From a checkpoint of a small mixture-of-experts model trained on Wikipedia: 64 squared ReLU neurons an expert.
Below are experts of layer 5 (counted from 0) of a mixture-of-experts language model. Rows are named router (the router's row for the expert), up (a neuron's input weights, with its number), down (a neuron's output weights, with its number) and show model dimensions 0-127. Each number is 500 + 50 x the weight over its row's rms, rounded and kept within 0 to 999. Numbers have three digits each.
Before each expert's rows: "gets" lists some tokens that make up at least twice as much of what it gets as of all text; "raises" lists some tokens whose logits its average output raises strongly, later layers aside. This comes from a sample of Wikipedia text that the model never trained on. Tokens count by the router's weight.

# expert 81
gets: "0", "9", "8", "7", " family", "ac"
raises: "is", "ai", "ib", "ien", "ty", "had"
router:474488540625482437475508512498533503563520485524526499458532502529457434466453480523508539537485539570497503471582489551430519435571466459438542420516369472508597502480563539557567522502412505577515459468561596514608438447488460477367507489498572517381522541432603505523490480523486543525512560554429536468499480471542554423453509421598502462441522377516515488544443509548464497484525
up0:560535479542445494480528425541485492449528541463501495403441578563572485428485478514487506474481572620474553533538417404470471526488480428520436480469438458491479595499496556441392439567490523501547468491498536538516458467545583528386476501512566504449465487595528469452457472634547515480509519510453512522561560566596481578497509500537589452517580635540452527478532490514509475452422
down0:565495507494505446448499566545452448514519483543500591492476411512549469519550487624565510459571515486632471525570386481521440486559465506444445429470442473566571531497492470471484357573485490486476487607537450458476453465480481573540566552496523546478441404503441503559497491457526499374500535404442549485522538524595458526533477574504433561524510545529540461484442468501540527453570
up1:539518495499478521469507455566486489531449483575580432458468537512480520432471566467490535515455524576563505516555469633447559413463472371468475424458486419536511506493416611435449560510408477520459496440477627460495548472353496500392509536475535512495518544412500483535414547450470531516510518577538554467542466499558530495520520428497475447479501366493443523541495546495526455533488
down1:532551531543508533530517519397453453532557558531532530459500485482468478501510438540529532526505505489552516453530544522448474598431552518478566541426525514430441402549534430526663534551451534590616554482496499412628509457511519447494465487458535546453359512584462515444524468508525448564573502478555455463555494486483568443582418505455431480489463502550516541564438457490487437463480
up2:538524468627519473510468469509483473562418494486573501469590585570532545494478497537498511509473531518428469452517475502495604571502556531601500540367447460471513519484435506484468466499517488483624506511429613472519511528422529473498524544500398566537561532515541504532422482535558577499560546457487600488548452443517476613459416430472554481560513547408482500433454555508467564561442
down2:547541459447492513445495486582505463456481576501392438589499554573562388583520586448496500478532513470519540443541468478499513416508584477488517530560428443485512552454512512568494585397543535500411442469435437538505506378423494535496463534483403424500534451519552500488547487538531482591480496447540412499567427489482443466537559547478470560490489473476571521474608550536471528489600
up3:577421505581498525543536573474506392539439512492599451471434427485490544465440509467449552588514507470555496488503441512461522450521556483521499444483479535459349586543470498424529444402616501444457476527522469527578589507526527538478489474515498527515487543582517436436460536437567520418469520540433449500531561543528480591372511535547556514454579575454525491484514539539542492533573
down3:548491534461509601543452536491535539611469501428546525532511481513529518485525590481540598454557517473585458448478478457434427481400534526544507496552467510561509457461497590428479409559510459518471527569490487526417458427497563479495439575552483506555437498553440392518501515475529521494499484392568512448433548552424500494569587556521526497417531594512465501386471421545528438504418
up4:466485510477466476458416535508569475548541403415487626500525482478561488527575522467433519477506493500522489430556437571494492475536522459457497538512529532391497541539490608532541492517467515532496531404482507465518460490405554428487533541383482403426562526507490591444457494477473524543583581426445482412463440493572508472459466483508514499480394427518486484550560560598510587478392
down4:520505499441470579434495542544556451463590541443437527551615501499443418466428543525459543563493479471394505406524473608488588371570558449534469487524530562452548609601465533458518505534491477491554498414526614481490479502582526476506511472487448465491518455503461495470511450483540476509582518455473504455580486503551546496599496611510558454515538416563505543509530427479541538493498
up5:504483474481535442546476390472625556415474529427549553560524518499468554544489460495532453454443529499511498464466440601378527480475532489442543519478410542462497491445547569451438424616541472451535499536492604530516554608481492579462483504441521518556478472467419544500569544598499428497581466436494531534529511418617492461506441465603520513528539568506512477484480534554526549463509
down5:535537543429480587433472413485526501415421489497500479512409478464502534451437579494456514533385478470545511416578456469466413507469573477528503503438470497498535445479567505547377455526477567404560593457518435423536515526546537528440502515501497522443499504504440485453566506476431547579515459531486538481469364537548457479559496506491446505515406542562503479553551610462411469585496
up6:515442542560490530570474491522464462484521450463589496486525481459594433455512526476495556609516548442574445485488489552455530484483519342497496501486467461503465597428521429425580447500469550560529483576515471462531455474533588536575469489495483496508463582511457543534481506570511439552529473528424528541636520442468494508466428444501494356557513506572608431508577484420499506450545
down6:519474493473519533480456505531489577459544573464546475577503471536531442585518485582592545501552594454453530574568454453588375549499438516539454532492460468541443571551481506467464597539466519548595466480492414533544467448531439465431510567512521513523458457429580541480448579388404567434441479523504458523529430526477543448497555514470505563458566572503399522591481525502540537488508
up7:494610433537580484543460555537449484425443500532543489478488491531471502428592571471511548510490496454486410551583480537518526454502487466422356493493483555438559461543443476546425534474459511526419465562531497482481452485544515441454504515500529513503539498464561599651391504531475507523526569572570398402496511573578477555415490484531497523461471515481579530545476528569510519590471
down7:495511586498551521474545484495503578456561552501436473489543481570512470425377456637430466456529519512472510477494481549514348536513482560519470470465406476492508549425425542554422580472498501522523403513534453478398533428469525416453534445512574524443507477502608515463544493471585479547547456484506546581515550519442425476513390604568506503479496481529503432515465484563501489550524
up8:428466504533459516481438509492503576523444511456568541497434541491521436493532522492500346487493530550518458519563482511487563483524496516574580406512608450558415537582473510549411539488491534473481408513496566441615463523470455511515470533502536399508551516537489420446525542537548457597478449448490495383573539466519521607553442513532476420521567473462442486464427550547430551565517
down8:534555499542492556494380579432484436497486526440522483535452594502510517510542530487583515541507484495536455533489398463559522539444561506465403532474564561400502468503477557555458517471485552560548580461541550471474463521499544544606555506434534489574482543530407503568594608529532522460548552421501608540471421585504464533544491466516566547510530443559558591503419497508457497529412
up9:539491495640493438593450425488488408437445425520569471458446463452524572509478447529466502480488553586557506448481522437479512565435492465504576542538401490563537527402573571446560434514538506501546513456423508636536549474466502534569516497526500465477441446427502489521569517572489493545540485528483458529547509470535624490575503457597538537437432527596502470533488523522465468449448
down9:507488418570507550467492507489392649491438528443527585523413548445479513552459580522517479481411506468519430452578381485535412491559480440438488509468478515539494488497498540487514506502580523576561526471441546485533478529558400396451471519455555468411445506550477514414532607446449519591513508532491532511463437502414552465472537487476475469453454511421478490552493585462468551581518
up10:500455528488534519557507526497461518524555471483507502572482542544590480633466512512490454435527501493488518506462502554431624477491515394448541469515455556457452623486399455516513541513401525413565468520512509596513563412520556549584518533441550534535466555449532473553509563439468492443474577522531466480509541465537550533584360495599541406489510468553547576463525555535466505516561
down10:473591531549465522458529612501566465577440577463447457442469418405514477571513499474508445479546480539523512575427462528525518465432509444443453541521449469487516551554449485471458432548482447438517485492491572520508528552583567502521405578505578487518530461556451484500565564541484561487526457358484468446537361557562482496545494517522567589446400538583573459488490458546493488515497
up11:456426531403626438488424471493452425485504504553543518561458483566493603503543447459542502483437507496555480511553525561520535462489546579439486493521446565483569496469515601558528549557450472511481487418401552473417527512437444500575629529526526540510511533490540536492542524507562458460509666505503517518528541453502582523410462462575485536535465489374497474511515523445550550493566
down11:463432550401496461479372531478443478527491471485493495476499514410532601445456507466503506502518509391543553539441526453514550443434504554417475462461494529460457454493392481535495526552496473461518517602596542474524492542528593497511455448473554513523362446546425544501476499431500590522427426486517507475545600561568492515419488456500415432508472575502492469451490516484433497371455
up12:655522433521466516564444503554521431474486471538448531430522507586534463457444401494512532575525494404451454429486479438549507490472401432502524476435501482561568506539556511491517473478442509445525499430472551434519472569516465501428466516431514414457614588477431516548418600547507534588545482564501543469589493497509558500531475478543452486496469514483403487480503494578505510481364
down12:531533452524599505499529467492446426629564574528506563412459523482468426505501483546547401452542575434513524455614500480547436489685546503533566616482537535594506426491531531461527506538567517457517471532517473536483484491529507513547458425515445491546483527463512483541580426584494540575509481480510388512486427475547498549482509547524498616498438518489511544497412461531523474508474
up13:470469519586420604558495482424484515526388461521517499424463485541468468535563510532446462566456467587496480525510422475429529505583456499563487557498476539506520575465365446449449473481434504510500547448434532502428538453481435508466541494546472384468486535555437518459576609466491505570557481531489472526484585512547520513410503518454618498470482564524377478446486592547525476449466
down13:487404463606502561504436526528510593531541506517479470506551459493519502574590414483487523504483464579534495551403452600469493470559525544507576504419533494542497478425498372492455473567574497514488489441548498439461545410430519456422370421577417468554540501443438529523531535545498436551523519549437552464547494432485527499577566487555509563558537558481521507475549525494536494586441
up14:543568511531496496419470550524531577515550494565527436470523574491560494429492487574576563482525506564501502641521521473546563472418529508539554490524545486391569528475497520512434493441367553507403361561476515507534421489441513439435587454441472535450514513426591527444557484420458530444520497472543500445557487536464483499477556472603577431527538477484503453459510519550448508516553
down14:550549515378441535457439460516442598523566540505465485569470443542454518474533513602459477482545513499597509577454468414462433602487462501394475542526522558436567525514490462474451486400450510568529515502479461515532485543382567523416485426444536479539458505493537520450549481458495531564492489518398508520428502460559528357529442475580539540476587427479559450470497501521473508528447
up15:561459542509495520522424541403505545464440506524521543458506527480472491488446593456395568498496511566542519449536503498436488471417478465616467554474533548520449479469517527467573500428449510536577561525518524518554512555514439606472493511460548420485472484519384484482506511458503509587456504371506516486561533406447664463474473491483547506634565432499516515411450483526521511414458
down15:495430423487576581476449532476382508437466405485577471494462467440499604537470526545533528406479522529468459554547484444518468547414445495541490566554580528472522489543484507516554402485606605514519518482505500561542532567476462480476415559574599521535482560469497495446471654442487431470443568513529544485507520565489506482413461470470428500523571552474536564534502458499432528449506
up16:472526491572494462456518490522554553474535552555479602503546499591418500557491517474539455474489522522473538411614486483499533537521391511454615425487399493516564429504550564601545494521515594534544470497528510638491519378525429445455539503400461532432525522539538484395461441541498544518630528549495544533465484521559570511500475461497420478467470460525450487489482566525466478495463
down16:465572532469500481466525512483458488617570440496408461537499507383505443485519545536488516574501469515501516485381485416484489522451562533472537428552562395464425600513554384560476571443524390490432441453536533471489504524489533542457531437542544542485501453592617503598542479460501407447489485515483428466504540512558457488495552441524432506454526509462591486511518519430452479459564

# expert 39
gets: "9", "8", "7", "6", "---|---|---|---|", " century"
raises: ".", "oo", ";"
router:519449462565472397453483503485557464552523540462580564520500539534540497432470647438481533516477573462462464459656446504586531479493449436507466561494460424542495569512520493559561444538509544523511516511582558526575433423545518420471445468448420509474505526462524465463420489501500439535514593537476539456542506549482521414510554414480477471412476422465562478454451484537581549486407
up0:509555497531564511469497460449558502503470508554541474437592549518533541508488549497477535492420543540426496539524426524459579537415457468545449482438480526416524503452504471526510454428511506498542507482487698493532454451439436539491483615497500481443519597443515528385512511532571545484660566508496512530494458458518537566498472403516543488466441526505472542379464515510456543590440
down0:539428431473536468638448499547488562518472489481529464562563537564584431452512430495506472565447469555574554461461557436533546470435578419500467460455625471526435574464495527439453587512487393455454447541548517553447565596507512561480480501471550455512518518511502494540548518428621473476515485497553633495444513576521399526481495547507485512466485577440525484549451531470500489472517
up1:512545385543425510454506493495417500460462486485505555422604466544473469529434461468524567529483480504567529434493498517567510478494468435514441560520516422497566537549394471549481554578492562496459538483507519547480523427468401546524543535528391472377532507474470486474522470497563532529555545502501508484413451358445477505448509512515563574392486508482416511450525443537339512538525
down1:504501509478522545569511523392490475571495572433508458551462479519456511530543561414518478466503530508562614527470557441514441477493533510493438495553573439489384516440491589441567536420480484476447449381552493432549452508430519489580439535554607476511562432460497514443386522471593515466553524425477490499520578436415485507550496472501509546471526515492430462546483478480431561489624
up2:429536436475524455513463481534534445478570506463467491502505499465510539507576498407537424487459475476484555489567501420528581451452469446450482451464550499487468491581480647468506423451437482493506496550555507565561581519347552440504485526508431435521492588455509466455430540481519624514497569501436516477516550447444635549494473464433507418569549495528552441469463530436473505504401
down2:505521530459563478495519529432490522471512415577538471561588469446592549531502540522455521519456457432503439443520512444541402455485469473475527459490500517566595520514482502462513452565542473461352566579578538522467498466583499532584587521519498439482478487476532448509577435435566530466451556442515363537486474497522469602537598519540450582494556496497541477502510556475448488529356
up3:562494429499468481501501456576535494491547558657549446495574469501546520526474449487408545521554520575518528459555544504483520406476535600434483453508411479494434546435523576511512539535550500504639399444506586576537521475428458453517450483450449507527505461525575469542487536607530459498486529514469435494506493497603495534540512456508504349461466454423521601479472514507510548543518
down3:507479540420550560480514570403491512569498467449513496508470452490565558521528544495551453494439457465467560475448519464477465452521511490517445528558482596495444514523582407421529584468497465470439455461611504473548517531566469527606506434540515479503458422472608462412445421401511496511493568566511472603428415441570434453466578390477532523497497503505509540507572553537564471425522
up4:504541496515475458453520509602509522575521467495510601508558480541484512412531504470372479522584509521450529590504533559532485421515478481502543559517460578517536544394513569644518537625579448473534446488488518479488435438460570463475489450436514514520462544460450513471448539619499448492514602452443457504456447562509523578575531461524534423409446409518509444488454480547489550519495
down4:528402523457474457503465558421491576489580499496586457542550565496494461572446510517458475358419569461453511474532460502582481523571428504567479486469449497585429471512484531557497568500489525477560546486568490581557508521566482482554535538473530517451403488647566464369563487374525460524519461510499522516448460490496480428573525460443467489520507466516468529562432459548541418498525
up5:610451436511437497455438546489552486435465528440527472490488577465517530454456564505506533461452498544460431556602463463430459401425529512591459534389578542418485557541522587521583529522546524538566521449376503555501525464639534496408432493441544480452512538545474484505513415441451491496481535534458490504497454475494532483558549435482504388554541548536516476547543494480453511538425
down5:472542565463478479544410367483548520437514446490464530542565472527462433596491434548501561416457411561437502562487587483549384536447555496565526528473453543466477467427446539566549535533584536523494510454457488519469555438477463501515517517557517581533551573521435491430527462390483494467469522598450489543465481461473543430524614519535488475463575477579504473510503481485485376534437
up6:473513451479537589546432550588508492496396499474516468480450481476571480552519497433525461471447471443446479598505414454469490590475504484511540500512428481504543547591474533534551552446557533550476402528409485486572403449555411491543545585527504460525460593520486570559398498480597477568486539470415511447509530416587553552444385496498525515503512532425475490539583484527531478540548
down6:531526556500530481420526488589568495554531494486433587432422485405533548535561486484551505453457417505508494502485563587622549547560479460537544540457469465442551425603474531430497448515549449508556559615386505457548515467583539551530581489518554469488513459472455426516569455562556555487498468545517552549470497424503540474530434556472405513461573478432444479542427443523467486518525
up7:636489515481480532478437368580484467497466544570473508498503443479400429451478474508500420505448561566447462460551463479473536455546450523571459528437407531514479520525515445435528499515460458541497533532514467547466466427358476589444568583611487490521542485439514454471483498557452511488490466468549598529518454490494485452504493503530485465485438593555471420516520549466472489462329
down7:538490632457522472494502542388480473533560508475476511511511491454551496478506591453516493617556530473450436447555443448496466485486468516528492544603483541452549523491424539511459534360437536554379490509428537554545512476450536510453441436537559602478418431450454564388496473533497505515533473464489452510445490481573479475504545543557527555476526518553592561533518545497543385427558
up8:447493377451437459436473433437499530420515561518503532478431547619436492484494581421499444523492538549422520493556455489489512433493499447500449483447477418480533546444448535478479567556452525539434520554363510493554516417534591520457444574523455540508498444428508535528564472475453444447523590574548458481550440544536486457591567422500504463535559484488465494441583525534412495551461
down8:522570493468503507573467396481521424563501512435486548583481503554460454449565491475448507472584452406465461526469544445437472447564523409561485454566467541454514525491520544420496583497573458542518514530502457492475484542521496529565532499489469591570480416484508512440603455470460439403530424468551511457520525634577470463450420471381551518475446488519503546428429492594453438470480
up9:554547530587388462507511516498450414503511549516521534470449464537492440420478500544461470436409505469568512372484522458532576442529512584527480431442434449526470483548413513584534427584558477488497426545537512575526512419481509508525508506537593514476537549481508477495443452430478587655580415613518488533572516434489518492451466469512496494426453496422439562515478507494526525514527
down9:536448576532543545583441493559447553504538477421497498506535545479486499446567510604553495513480536535495484478517485460534515559572398391567540572513497499519481597542482537502562528513493508464461492423499456522535600543431554461563530557528485504533523531409565495561548490509549482574498617466508502522367546472449450536537515550563488532507510493488516562457569534549362573357526
up10:535532512455378464445478535510491567544504477504478505519463492529481535499506484552560421573462458466517507462524565612493465506467489614570554504471408460506408543490516513522438462534558458457513515483486570568572477503450505526359493539515400473509465608424516454560426507514504576648494499498428504431467507331522515481529533485476493494481435496471388480510574486496503496502438
down10:516445524485547540511453535508494555488555426519562424504462487387436431556482503537452481470444551510503416478530547466555465443566564606413520608426497435435471547424422535517488530592506555440559468473484456471529492497452551454498429437531505476514486535553591458488475562401512444472381513476479547468491503600520424369584483511477456522503435465475448431512476468553508516468554
up11:535533596522488548524438510496536460456403471533515518462463535561479566449449521475555501549511500554484532422572397495432559478471537477570552446407499523412492520537499470603466526409429621464545501430472565530525502473452497427431551601506488434475488514484450530485472549467517513506533509439490560458477526431571572593452354460541568403547494492486500481457475525553447510579448
down11:490415585539544505490463426535588477469502493488534547505629567505595476489494491537622488526525493521430486426493606531566427512485569596491437493542432528498497470489541558547583493557528454436433470425562465461527588500484517525508537559430510456571550524507598463533535547397481545550522524493469485537561436590437446546478510564523543561447476459508518455512551520500446605572478
up12:469425526601604484480511455522534488472480534525398571563502474502606480391468491454442495455431563451509516581518467427442503506410470529526447525468424601424501526542529440524562471494380508530486549518436462459454540546506561485471456519536488506366521646538451454477516452505458550494443543424437475457582510400438514497528503502449498509462477530513456454498523438522536564466463
down12:479506569450440519489478387536488561525476477511500404552507541438549446543598537475493617479578527501547448537489501463551450583568480609446445539506476536568418479419506500464484526496504415516564554498496441473526503554484524485487513424614453545551498452513518457507587589446596418381513509475543486411530464560542451482548541569511431570494531484416463495499445514475501529412503
up13:483456465457430434531434518482508594429545463552470459426562492488496518479453499461393444522372507569404537518513480455404602454475521487566468512406429453491530536475478492517528557566494494423520484406465459575424460611538520459405448490484493521490445476472484476573514451510569521569555542498538449530444506455475621504517488467444453483593461436519538544470497492496544580523589
down13:451458541520510468484526460498594459476441546489372516473525497459504530566517432542470546550520590539443438546518486526547413494435523539429468433596481496601560500490430552508431614524453462498508512390500479430425486510569501528510451541491619439454463494475492507478436497430512521561574633529575445570446503575550497567514554548446412516520503499505503477543446436448474508497558
up14:611585483502542498476384475561450527360515506556508560478476480582429557560533508463413548597569464472528505468513444440536505541506464404409498487490539519498513426463468582481459496524529477519529495508404522447538495528480447478418501505421555428533590572427496617468403533490482462553550463406482527419456444536549527497425461480518515509519483474437461511495465481598459497465503
down14:466457480526463474447436549589521465509438528545534512475576607512501363457371553465456449584453524533552448436516361453512534482489548430546517437482431510492467520472500492579507396441521500544494427355433568467591486511499462475461502519539498421450476542482518521450546524536510528527470501463462526501568439460518606470540475442486537507472529423483515584520521511529522600515545
up15:508431513480418473543490601513582538489548449488512509522513512555572439423474441482461542493457416551356524477465399493505513533447480524489487503525453446563467539437437467571569536434531562458470508511482501454511440470517555439460485531598488550544482437544518470534559438452506563511564543513635515570438438599596520469491486464450544545404509507430414541508495507450581463537424
down15:483534522486567540535560433514567541525552517637457562613544527504442415476495508524518482520489532452532492505508551558590437520497441520500513494609492502486441467452531528486497492522513456513423461513514445533475548426582500482457497367447438456480382540489447582396420465471490396574480568453397442432483467514484444513553489574469471487600470474478535437520414493498522485453550
up16:531504407504573406426476458490519486510472557616487502470495518505564453462515430552522578488469601499465533430526503479566515513358604384518522573529555477493469480554387623596524479453491558518505489485542475487571525458443514497462470536443559438539608463427464553481546432546518496460490509516506511473548519518568437503605458498492534561465475555561554456420482473495500454505544
down16:501497457431432434480472436546463525498518574456561356565527472515549472546490511581523480479524486545586507498583524400489482516528467487570468471506534503507485532441483542543543424464438497595463516542576489544495423507486502519531471500480534500597536522494574540611539604546540451465550516482542532425493565577482498446390413477500454573503509504539659460477529512496582554395505

# expert 32
gets: "ton", "man", "en", "son", "on", "an"
raises: "-", "'", "–", ",", "i"
router:451596557515541450494459425509500359429486561554469564480466504586470530510539587411505538579391505537475409556572556571514487518417479526572485500461407498454513585540472431528446479576520499487517508535512513461507514499468545476416524500484493519493508498464599594505476560558530532413529572504504578538509531445565557508507471414501570495467386494415528490508459507611546509463500
up0:552554533538441534518510442479536523448411572513475516511600546553398520509548563473507408492501487453489476484563486413514538576456497378575507475496531557532537508435446478530507471598496485503428458475454482443528541502503506480569538531447555486476462512462475559559553579467428606485536490585477482542493498544516545536417408428560419463453453435532440599395399472546585518492492
down0:519545492401501461486543498504451506454445460485437412522523482436429536566445440520445569483506478513538546507493513458515504463485549593458508480499488650548429537483432494476495536490566500482581567561544537526564525551557569492418487372498463540514467428505404536451595404423495401516412385525548483506380553553546486531504550547506502487546485421498539426469519509471519544525522
up1:556458550585485437502524553612561475442492499433483472487523492603585599517448536422560466500571537557508470448486494390441574466551569436532496456506452486456554417542470479422418415519454500469495509453561525526520570516559498603454461542482525519471428529408480456566489563572477592513510502455483513493619551520462472527488392444482545504517475503554436424487505486467541576479512
down1:467455414487480565541556503448503525423448446530430482436498406499554536566464475618507507495524529453480518515411538400409466419399506459531499531593585488580563507457429498458457526418488364531498435495581457497511544497536452538437465544488441438469604528459450538467491485461493500530523413511507495476535518491523430579498425504519494464561487490418433465505600479524577449480537
up2:465382429551577512549445494515536530483445486532464543463516489525593455422532636502520535449501493531499473485503538482447445463482573469484505491418512506423376462413556571582460529457506551592417435479557519373534533485547529508467451521532483536548542468459419463423459502502487534456438532419543490447380473470466483489573570419508465491494408547568508498529491451539432488496530
down2:559388525488409561511553487534439538615404511490371471461484533468408400496505474496482487461531493467468511467550486529442480457387554386413536505580494468433460392501492567475484463474540577499496495482529584501530508478525402463534555554429545545534499517557474498404503533481569454652496501529517503494506455508448499553575483485567513493509461529480546464508531506590581501501486
up3:587432452620481420544557543477573365522495517548534440480512605471483604597482495449515499556500502623523448490471450465557516485499555483436485561522539478564497425596426549552551585499507507482530555485376494507572450527487519554448465495556429495461509461520432575418491506532477532482571531530623555469560512485491554552525522461501519516510458437491526405442502492491513480487491
down3:571550483505362438564489485523518448475533456529440525497535529549472527517465524541544565499500593442582436509433479456508582488414496502466518449466479540552500572514475467482563541448486365477469437492448341500596476564495421576429473546594436606546506480489511549563512409505483512526505436539542495569472492610505451572473485470522518467498485513570488456470505505489577529494578
up4:501446496499488369484484448481481572524467451504498535454507530563449466478507555493456530470474466491471563496458519643481516416525438460531476473481534526443448498486446558497508463595398466431454410413469554523621399460468459569462550473471491414480464553519593501507508465486501520460450486561510530474547614438495502471436486549423554552510533385442579492467470598509472481437415
down4:493472497509508458549519440476506384496520501426523473518472444350504396454462398551448503541492535593522482546550472513490570495535427499493481513428467514601492537507426479387553492512569546517621489485475486563503527517542464456488507467539507458582484494551411501506507479467464539421520623524637497539555551508543439459523555466488490513535547529474487449484375491529561561529399
up5:472481548512498484578442520440564560582472548568503472452506506572467497542428615426489389536500443573432549519531496526572596426526419451515497432454495422576449544429427471499520444465548524556593487439439465475535422544460451549497419516491449512518424494485519516532538473536529535529486526450398469496547562504516559453624421479434502459519453553514514503552461528550565514590485
down5:468598554527471526525539490466526485526547512484451466468456430416509564611404464408505503466376461473461521496467616488599573549608477476552595497599514388498525629456507502478412476540490532607531479506532572479441439504596504559486559459520477494493403495495456445491537469502566410512495553506488527519430510496501546470506492502553568463508505541550442512479511570518535495513523
up6:492536503462359509500458528529522409425439420490496503449472483476488554533573617452468441545561550465521400541568498487447504490495464491466503459489543554417554531459388431524507539601498497518525416485483530450651527516477439477542581557481438466528546549478521529445481532513448497494574500600467489590508567490523509628515458490463469474530558564475449559493538466604482487449512
down6:522560489559640470481612480538440426352394471399527471493486525545388508502449513579485529505453431494554506519484498474564539495533480602526479509468463395470417503498470492441522511472582478507558552502532430582536507527503482406433559493552418487553494448527455547517491510542501486455479485477594533586444466512518511453412434508453560536509542572511441573502504482532530520517421
up7:473492429437566472533367476466485516495481544555503483506521511537547536528426531448424488475454490539540487417612519484449510456490454534545538569428508512475538507482584526479507486583582473467537419499444545452504434411495444413387532487500464507523526489593532507544438564501505476460519534520446577572490574433519521467520441424403466539539647533529397521427610486555489490486511
down7:517533498502543465518456515515456443494505521482519588444399589474444468539507473443484531436436523473497443471522502555498631429506431510464486499497409479547517509415502531525537551483565521451608523518457388480439452542523604370449481539515474471508524538519529526549500517481464491548450494571545461569425535530621423489580415542447467533485570528497463486577462462545620412502555
up8:440472485449578426477425509515475510462515463428467464532523602447418573407566487532498590425468461512533512470643519594544511498523549502405387454485496516433523598529522490533537537510508511410436450423519511469588522524494489498473529529607578487424504550441399600469478434481480521478532543490521453503580432516491493523507507428536568523466452441546441498519491440517514513501416
down8:536556564430512500442553576477464475503526540443452409564563425550479455471403483610443554491538493555578382463463532439520496520512468506534492536440515396554448512638459421404543523484474499450585460535567590549471462493560480521545548524595459471534490498533485521447475444531558441478485537464519516535403534536493494542483538452531449525458375531513525408504459561446501483469498
up9:498385455452569493450521389426619519523478535472554360522536594588520518481453503493633499501502490496415414504515516460607509449492488495560485506520496507495493581455494517543456457474455501448452548532627463420579489475376523489576482562554493486516401547459502496452470481477536450530516485521583513446487543531525498492548511450558513455517499420490551407493503488494508475573564
down9:552478457484512491513476489485557533515538542475449567539546477405488545469491447432447518412488476432504585515425493434498475496433504498460462550568508579503518548569511482480442571423532481390446412464528526507434561471554421570518460536491578519512513428461447474541571379493524516569488585490446378517495450495406471507463610513597617541456490472520503521461521546453507531558408
up10:509555502517489494505439502535455434558489438473538465412509520458512473493508515545515570461446526512560483515497551528565509528500539529546490484400582486529453549500403477578521430566410530528531437555416496535608381530502465539461491448492574472528517584524383536527432533529561504452511618509405454415567532428454559531495447448515464386533552393489529440523518517584501485463448
down10:485545462438491518481531510473495544523474493580529488430442541545505438518461563513516418540476515436441496418529535506456520488525488505561527532425486475558523398499467572520444554509478554512504516514533475586418486580530494604494503515502503532399490524516483394430573428506594521571565440576497452450478511518452400451457510446463495559483622350520530551444444549539386513426440
up11:486457471499485462442505481411508518472472430530435508494505601470443489584498557492533557583510498549516565510468460482486513477415459432514424539445481518474470401444451495509545461483481527544544552440491618471605543513455531453544484485447564480403624447444527535399462645569549463552501495517455557508471481503490522621500462529530557455579388486492516551558533488568453563476504
down11:512461530460524475518519594409478550549534482442556410419513475475607499457536522426538522621498528394543588506431495505510516482432483460415497571551616493480530533489446559576480482477501509487548552528511517512507481477555474568519546531468535548440527455472562492550535502597513458494515632601432551437496457479521559460536420533432562526566492408531452529510436479439581441459516
up12:496563575474526467425522429360495352628467483442508529475467467530416556418412509442538441483452487424491468493566442532450510481520485556534510538515472458524509512457496531504458506432430474584461543474507495513489626411467564484530451578554485487521536497525491541547527508473467509526548542552614590554571512534514499549495466452566569463625480513550539528522540565466466468508554
down12:560535594488494406496481516475557463511461511527462476539569624595502542476552514554532409485461615437493540506585531462515440550495490508491477498503500490397591417441502497509441343479451517478427505458472567484570484458527485555442465413510504443457577521519418488556566510528588478544482509569363549480508460462541564471498569467400493560508522516478481508479431535460487463500498
up13:468538538530412532520523492531489468509521407472520493462489501485451437511441429524604449595523528516431486490523501515532431450479440501526493589439545492507468550488459451501581496620457536586603520504512501440406458438428558490414422542477582422467488568496515473544444569522573523516398524552490484401529492504510449437449559544612573493535421491434555553552473579507484471467446
down13:474398436571546504518403501416502535488549588521480546552480527532555447593589461533513435467429470495446594542537533579488481521407492508509534588546502460527552570515429507466446511455537502417559479463527522567454517542587435478577534504481571604479508443437505616512513483452536508441555543534504474441474527505529508484505497572510489565504545468375478488481494572484634437468454
up14:450550505465413388413460517497519454488446518484501464419529566510498554544509453558432509507502484499573437462626600504567521580566506527551470515398502510486455577495519495540521487542523520404579518581576515456548469485505511525510549453448600459544502544414458530574465466471478430496527488459541492505462504522494539550576367470488498433507407533603565479542484466503419601503453
down14:402526550471510516561596525506439563501489517518496465440528521541547425561439407521499554485499586557464484518501538460513571508496415400457531386451495506543486439553411511422528513536523559435556555644488514474472520433492566475511537418583464485522557495438554442507550500493583476477494522449547419508417464547508530470398509657518513520504444485549561454495443509477455495532473
up15:467546501447526498538559444557489390509493556500524573537494584470514455561497508497481599533498467524543508526572523556469522539472476433455414455511425484525516428556452418493502514621422515473515494433469477502549546523505584489449495478547564473473479512451511497510533598450468550500499681427502511356538399507494501448498538448596575534441453430423542558545498542497525562475466
down15:544566571481593521552618484554531576492514559511438478512488400552489583500492477540503431458469493439461386488449522432578445450452570525536507506553536571595514499573505425468453524457526489523452469506530566515469577516633473534583513503553514469566462520560507501518507547497500452385491454463542512541540550536515501479468472667514491513513433456567533478434495458538592486549454
up16:521495518426476404575457514502498427462495495427505485530532552550489522388547551468444505436529485499535463423532429582516482531372487604471462511513430545447504487419392522466436447448525495575573439443445515438544475424448560526536463502504459525530628589443498436449530562491563559485530501485506536463532599548551491590546530482435511478535467501623480437525494505543522552508489
down16:562518546599480552515561496518485498561536395453429548488516529489556419535561524550570539363510403532567528609520570460434419521442551608524515466477508454485529447478481448511491552518536487525447576510515517455475579530472491522467559432467551480521546498439517419482465612458462555525526563430525483451438503583514457503511476435469569509515456592523448516606461451494538460412468